Experts of a small language model.
Size: 14 layers, width 160, vocabulary 4082, 30.4M parameters.
Experts: 64 experts in each of 14 layers, a softmax router, a shared expert of 64 neurons.
Training: a variant of SOAP for the experts, 294M tokens, 4485 steps.
Below are experts of layer 11 (counted from 0) of a mixture-of-experts language model. Rows are named router (the router's row for the expert), gate (a neuron's input weights, with its number), up (a neuron's input weights, with its number) and show model dimensions 0-159. Each number is 128 + 24 x the weight over its row's rms, rounded and kept within 0 to 255. Numbers have three digits each.
After each expert's rows: a language model's description of what the expert responds to; "mostly gets" lists some tokens that are sent to it at least half of the time. This comes from a sample of Wikipedia text that the model never trained on.

# expert 13
router:095109119103089096143163100131106136126125121097094149144151151130101085102121123125137172118138147124135149134117145121128072140116139165139134138147107128103145056119096180112126121124135137129127131155100122115120101114120148085136118138157125130111158138078146197133140145120130131112177109117153123165097162141164133133150131124092124135077135131168143108123118090143177076111102140135159139131105111114092151138110071103105076151127133127144123118105106109076128158132101123
gate2:130149099146127119115131112086130117126137154130136165120142136101126117146100161129099109137150156145086165171113153130129121105166136150104125154117076103123123126161163152132125148080081116119117131156135104157155082155170088105109164132113150126123097155076154102140172081135155123154140153078128110136137157146121122113109139128112124143130144088142112116122155100153151083147117135136121150087107142070113142104108098152114102170076171159125147118122079139120139125115118122
up2:152148104163104103150136171104132170100164136130164118125106110143123138122120134103155136154133111162103217154137111150121126133171158114092131144124091102163124107131142144149103144117132137129139141139107120163109092147120122132145133126130141160078112159101130133137111103093125137133074157101138132090136146132157107150191166136136100136143145099097129098121141125126125157100112085148149151101132130090109112100120123190122115131152109186144144117095120125129154108077092128
Line breaks. Single and double newlines ending table rows, list items and paragraphs, often right after a trailing pipe or a list entry like "Passengers".
mostly gets: "\n", "|---|---|---|---", "\n\n", "  ", "    "

# expert 40
router:130131099137097132133181143154106126105121104094081157154160120115078111114099122148114140142136188076149127161127161123170097102099124130107140133150155142136110117107109153098083104162129125142087142134098114138088127135105164124133150139148138110134104136129126131093130130089128121173179127128139112144135138132120137158120138131118116137110101114179167125142166137172166128147091127148147146109123117118111073110110116112107091134131118103178132131138104112138098201132076133
gate0:124130158112084115105097134154089121084093056140175117136113109111096113087105139130120150105144147093178115138106086161120099129129150139154137107105106136121114170181156155091154148114098098124140143163120143067146131138150158114094149157145108134116137148120126132131116134128086129148112108137117102158100117142107140120130122142134092104172147123147136162154153104118126097100110106132137096097081129142102142167121105093144105179116129118125147122126141110122115148169127172
up0:134141143168145068122147119116137157130116173141120133137106141131119129107107115093106093183144166110141154127127131074102134113105126104149123088103150127105110114114141141123143172089088134144125102068102125133111106105139112119170135141106163074114141118169113154125160124148148132135128112086114145124134136143118060135110117102152152158127158132115138108175131143119108124092122132079155123107129121161098139150162151096171117121139136174119109139095135125082176116092124109
Capital M/P and breaks. Paragraph breaks before headings, and word-initial M or P, either case, after colons, dashes or list bars, e.g. Promotion, Pelham.
mostly gets: " P", " M", " p", "- M", "- P", " | M"

# expert 57
router:090085099130093078142117107119117121137111098106102153117118136136115145156107127153106123125097127113126170157091150157144111159110138150099066144148109156168170102123098128099140163151125112107139097118105104140124127141087121106099134126140145115144140109132151134142149135118171106131163164108104104123115134137123123153085096113133113155099107135141080137111088088123145065129100129163162173115093121151124146142095080113096066136145143133110111164117124129105108148088128132
gate2:146127095128131061145118114095094137107121100128093107158157113155132117147091115164140129137132130150131114204091145100128138103097120154088111121135138152107079137117151125148117198147093138147156124136095090146141139128150151122132141096099105145128145134168116155182155113144159103139104148134088154109118117135119114138109123148134177183102097129144098104129087164125120107130121155133108132130094152155110113130112134124084090122108140155127139122074141125102164112116114115
up2:127147103076117121145142150107145134129118104109154134182187081122107128190117108130155129150129102127146131150120103156134139121098099116118143173112079115136132147117148160156148136121153123134133166150162147118146086112099123134173140127134159143093115163171110137113130091136088163110100084157106128121099118149106114132115077143130129126129119163128197133128127137138157109151166141097081139134165097140124152111149122095136103134148138121100111109148126098103161136165107165
Consonant clusters, accented letters. Word-internal r-clusters and fragments like che, str, gr, per, r, plus accented Latin letters in European names and words.
mostly gets: " exper", "str", "che", " pri", " Pri", "gr"

# expert 47
router:112122104117151129112152125126087183122148111127117143096106153141100112099141127126127138117105159125118149150128162115174089165113126126126098093127121146131126131114087152091110094107145113147137121176081093103090094135119132129098121125159121134133124163129106216127133169121087119123143141100093117105105163162141156109142097171105083149111121115178121128124151132144141121148110142161140151125113156168138135125117104081140132129130101101136141137143137141054104134112102172
gate0:157125162123127133113110175113130082174144108107098112145129164114094095131149147121143126148129167140144111152107132122148131129185126096153086132067142127129156117140112126128122180134139125111153110101145125136164119117118162151152103125151124117194096123064164145111060144146111109128150131109141162091118150129164123162174096134144120148128149125129116126124140155142158124095157126091137127155151103154143116138134082134156133120085113141087098094114114091137103101136129147
up0:163121123148103106131153162109111101077099180130131116173130121131108075111138132131088114146147152098109107148171130125144146127139114125161131127138143138150149102143138111119108118144084116129181088146194104138118112112132115125156115082175104105135174118124130137125113161126126139120130128104154148157141054132125128100137095104109115118142136138142098092157100111127160119116101073146129152116141118128110132110110139124122117148181137141114175111079109119104170164174139151
Word-initial c, w, t pieces. First letter pieces c, C, w, W, t, K, sp, qu opening a word, often in titles, such as whether, watchman, Waker, recipient.
mostly gets: " c", " w", " C", " W", " sp", " qu"

# expert 37
router:135117099131089090126167134152128144133111069094132183130104111120125115119143111148100162101153126075134127142153139139120110099139123151105137091180139140140108097109106141106120123149186131152133128138119112194114100123099139135137127128143131122152138117109137136126104167135132139174137135102115144129107147182158106136097118104129070095071115134166094156115131130152146081120121124134159168123101151138093116148148120129129089168112142105140137114089085134137131143071107146
gate2:202109141119156164163133155129133122132130115147129135095107118134120095138151128139088141143125125100134088147140093150200176134111113133127096088161151160126165132151158128147128167162152161115113141137164131118090117147131175131141089142113072122126137143121124136138111129135150126159100101140126127136160133152135119192113147133113073114083129122099161079108133110103115106152130158127136117138150119128120130160158096120154130079119163108122122100111105109146088160141098141
up2:157112122134127124147132139116156143115128119128157144161117116123141122190111071104132104095100131127084062106138110132141106100145110186146129131147130105161133088122152151152146142136102121112109123142141123188138127120125170174120060139134176125136114102137169113165149130095137154185118142124113147120138148114138141170115121164173134103070108149117160111143099138147127101121150149155116143115133086123129136121150111181137150140127099111128112153126112129119087157096113115
Vowel-consonant pieces in foreign names. Mid-word pieces such as ol, ov, al, z in Italian, Slavic, Spanish and Latin names, for example Pozzu-ol-i, Masc-ol-o, Gon-z-alo.
mostly gets: " Los Angel", "ol", " Kore", " Hol", " Franc", "adel"

# expert 17
router:136060098093117150159132092132106141126135112126060132094138135119116115112136149123130145115117188125127125130131138141151116135136097128082118100174140122138145113111107168124107121118169119125139132098140078143082108108104119119113123087119118087115139161120134162124101126107090130130168134101148131109122173146145104110088087148125109107071105118152140142135159124121164095137118156140158154118099118130103163119173107094130143110146096094114140128151086094118110195123112123
gate0:172110161116115157112125145193133117114147121124073111144119110119147143128166089124112116141125138155100093159157133116129133117123118147120128136129144112149133152135184145166109098117118134092165177165141139149119098107134156144146110149139086185110116154077154144145141123127145156142159122100096153118138112132097095175107110116163112152121140109135179165143135133103126100140105151137113106152129158156117124136111154148177130143128137070144165123116148141078171125127085142
up0:130098131113117147113154124118122119136138116117177123082119122106130138142144099145116150115151104134119185071107114092111120170136101119133132110120111179141095139130112150141106120110120083121147125132140130135136127157112106138153141149125169103121123171135125169142105105150125127113182165091144115121115114102140127127141165181149140131152108095157101123150155111125110101176143087157108104131108158173108151177115104130146160081100124177099129087098114145131093172149138083
Foreign name initial letters. Capitals G, F, D, W and lowercase letters starting or splitting non-English names and words, such as Granada, Giménez, Świebodzki, www.
mostly gets: " dist", "- G", " G", ", G", " of G", ": G"

# expert 18
router:131106135138073122135148139145099155136112092085090155132107137116134129133109137138114134125115166126142112154110139155129106156117131134129137119170137123120108122113091152132082147120158160152104167122127087140093084130111171128154131124165127138139144142129127156110109180107137111120131096109091101146160135110131163133095137167089090140079105147165161113111166108136147093195134157147160131081140116164164156141149105087128103118121145109093133117155100138111142163119073139
gate0:069131147137108132102108163147108111153169085124149094102120115123073134133100162137083133142093115119092085116151130136115139141156094183155125130127122138114122163164133157152124139138124120120145130113145123139107141065086165177127154153138098162173163101125109172121145128104118114140117113120123112140141112098108153139130127164120124111105138110121144100140162125146107118136105127143136126113093109117137109167157108152126123125089082136159178100121103109090108137109184165
up0:132111146103179124182132135130109125115123147126170106117115154112146130137119104144142181106136103207080111113120156135138135149075148140134101118134096086119113134137118124148149087122135133108142131152122095159151142136154149148146190127132149161118119115142149124118121103152066163113156176103111132115154131122130159143101161099118135134186100107130099168156124126123123136092096150123140140101129149126083114104113131135143129178166181149092130157117125146126138109144103122
Capitalised word-initial letters. Single capital letters opening a word, especially I, A, U, K, Y, after line breaks, quotes or table bars, e.g. Proto-I-ndo, U-kraine, U-emura.
mostly gets: ", I", " I", " (A", " U", " y", " Y"

# expert 62
router:113043122128123087147140130132120137130113078071097164159098146108126124118124148126118142116139137092117116147111135132121129131139147134136123139126092092157113082100109124148127109154112124138142134119146122111115106126115149106147163086140145142130119128076150147106155160096106109149161133107073126139143139195179139136096106136116102137137111132188142147143163147167143099107122156153167112123080106126145146138125128134131132150117116089130156129151117104094074164075122121
gate0:146107171172119153140153155146096126135134142142134161155108083121127137118140138119126077135102152062114128118098112131126138127119145117122114140102155096126112101132131146093086141143139115118146140117184124113083163125104140110095137065123187140153128141146108095125153118104154144166111112123115193123139193171131115123119110159097119141113107166111147117123156145120121126111126104151155136104127090141131116094127159138164086124134100122105179150097159097097123121140121102
up0:107102121076130146121100158116134139152195157098152068107144136144120091159154161142125139111141124139145091082104077120139113133139157157137112114119152134120089183133114130129163148121142111125143137150154092163138095147079138144156096115118152128087140118077132150152122115175139106109108183138129129156147100142141111120157156137094127071097134098141095101151143157131168102095119108144146148106153121132113151119110132138154143121113132140092140150123133115092097137112144122
Mid-word syllables in names. Short mid-word syllables such as ag, k, im, os, in names and uncommon words, e.g. MacDon-ag-h, Mad-ag-ascar, sing-les, emanc-ip-ation.
mostly gets: " sing", "ag", " tit", " Sing", " Jos", " due"

# expert 43
router:119093100105120083130113097154117146155130147100114150157101112099112154120065109168126138116143163126121097145101135130108117188118094160080115107152120152115151131111094141117119122103138100153134124138108122138090117153082116108113151127110161141106129166124151125134125117123150115098098128125156125108096161168140112106100114131085091114124077141126137144155147093156157088131081140156110121097113102154091128104120093137108084126084134130106111108079102114142106151118082142
gate1:112068148120126103149126065159135121128147162124160156178150147098151135106144159100121130118135172137161078106113128098106120132112080127110111146155150185112129174118122106131133142083114145153163075121063131121116141133120136142146116122119125141070162150138095141143067110145134113102144149144109111128099119140102162077104146128095136111136110126179148125104139119130099159103099121096133107126120134136127105124133102116129115166111115100143098144138142154099111148133118143
up1:119145145151116162113139116146150120086149124116136086143117134130127108084138080161116107116165125105137105128079149128120079135140159120140181109105134098135091126129125148125140139169142132100152143112136092143115111115135136118115145106105146106147150164106145149187150081155146115115132157103138112096118143095123093124159156145097149133157110104115180158141080159115088109168156142110086110104101145164100115133128131112124156128102173162166172141162131124140116138083155131
er/or pieces in names. Mid-word pieces like er, or, en, especially after a capital in Germanic names and words, such as G-er-ald, V-er-zeichnis, showrunn-er, Nor, Mer.
mostly gets: " Nor", "er", " Mor", "bur", " Mer", " Ser"

# expert 1
router:110123094144113098149161100137107172130132119112104147156173137119086123138136096126105161111144154132138141145118137122134114146099123141099122132150125144156148134147120138110125114115171125153145147128106110147102108111092130115142136097113115150110131099076174185125138171148136123156128125107147096110126194141158147108100099149113071139111130104129112138137103118145149125138127142133154113080070126164135137117158070093121079141110119086140121166155065147082105162112120124
gate1:117064130086125098134108172119107101124129137117101147084127105102136174141147129129157116127099115132138146169120189108108097123129118093134144141119103101143141136077118143136102163121131139172076141137118102129180077088133137116129106125121125138147121096095115133153171065107132105169116126116126089121160113120119138135109124142138132112115117142145166103115095082133162153125150181137130100102125137123136135146118098197111118117143111086109121109146100105111107128116125090
up1:111104137110128108133097104104114142121105101157147114142163182154109112146151083153121137135145174139142096150144139200178194117097119102115157127125083126150136091142080126133139171096170157141119109095084122110115126081143108135139124146148121137134146120135108119148124128152133081154102121086161120107147109165113136114172114165083123109151137113161165137121114135121109151130137137122122115095142111116132140111168122145145104114128089123098168137120160150102118136084123137
Numbers in table cells. Numeric tokens inside pipe-delimited tables such as sports standings, election results and rankings, like 12, 3, 0 in "0.81%".
mostly gets: "0", "74", "63", "62", "72", "/A"

# expert 28
router:153105157155085119137130124171086133101111131092122136152107133125134170114116157158120128132125157135109126142129146115104123159122129168128121140133102135140096116099116146092140141141125096095127135107083083145118083076097135105153138123120133126140148140105147162127152111122128128128184100092113108157104115141165133124124109154056071161107095134165072133131151080120153106105109127142103114073135101153127105116137111085111122183130121119131149109090090129132140148109098130
gate0:167117131132099138150113140097118141087091115124132152119107146118075122147099094088112122122071126079120142107126084111129149108144131158126141123079132158125126138140143149070081110180138126135173105107114107103125079129120119135147109069100123118133117136084140152133139079108113127103163116069132149101129139121152136135108126125097121113147168141136091130114119157107076124145082125128108164172132144123126085097107128107111099151125122139121162117138121154127143087113109140
up0:125151126121150136123108070135154100130171087126160114176142167130155152115134149143141148122119114132073127115154165172144116100140086120125138115189115090107108118152111120153129126113142135166120138136179133171097140114128153131113125130144134133161107142149106143131151110122157167112118156211132128125125110153124102185122191123146138143119111096101104116142132113133166126105160092127133157114146147121110147127171139117154140181125155166126110161107129149123148141123134087
Word-medial b/comp fragments. Early fragments inside ordinary words, especially b after a prefix as in somebody, Starboat, and comp as in comprises, compares.
mostly gets: " comp", " com", " lo", " go", " reb", " Comp"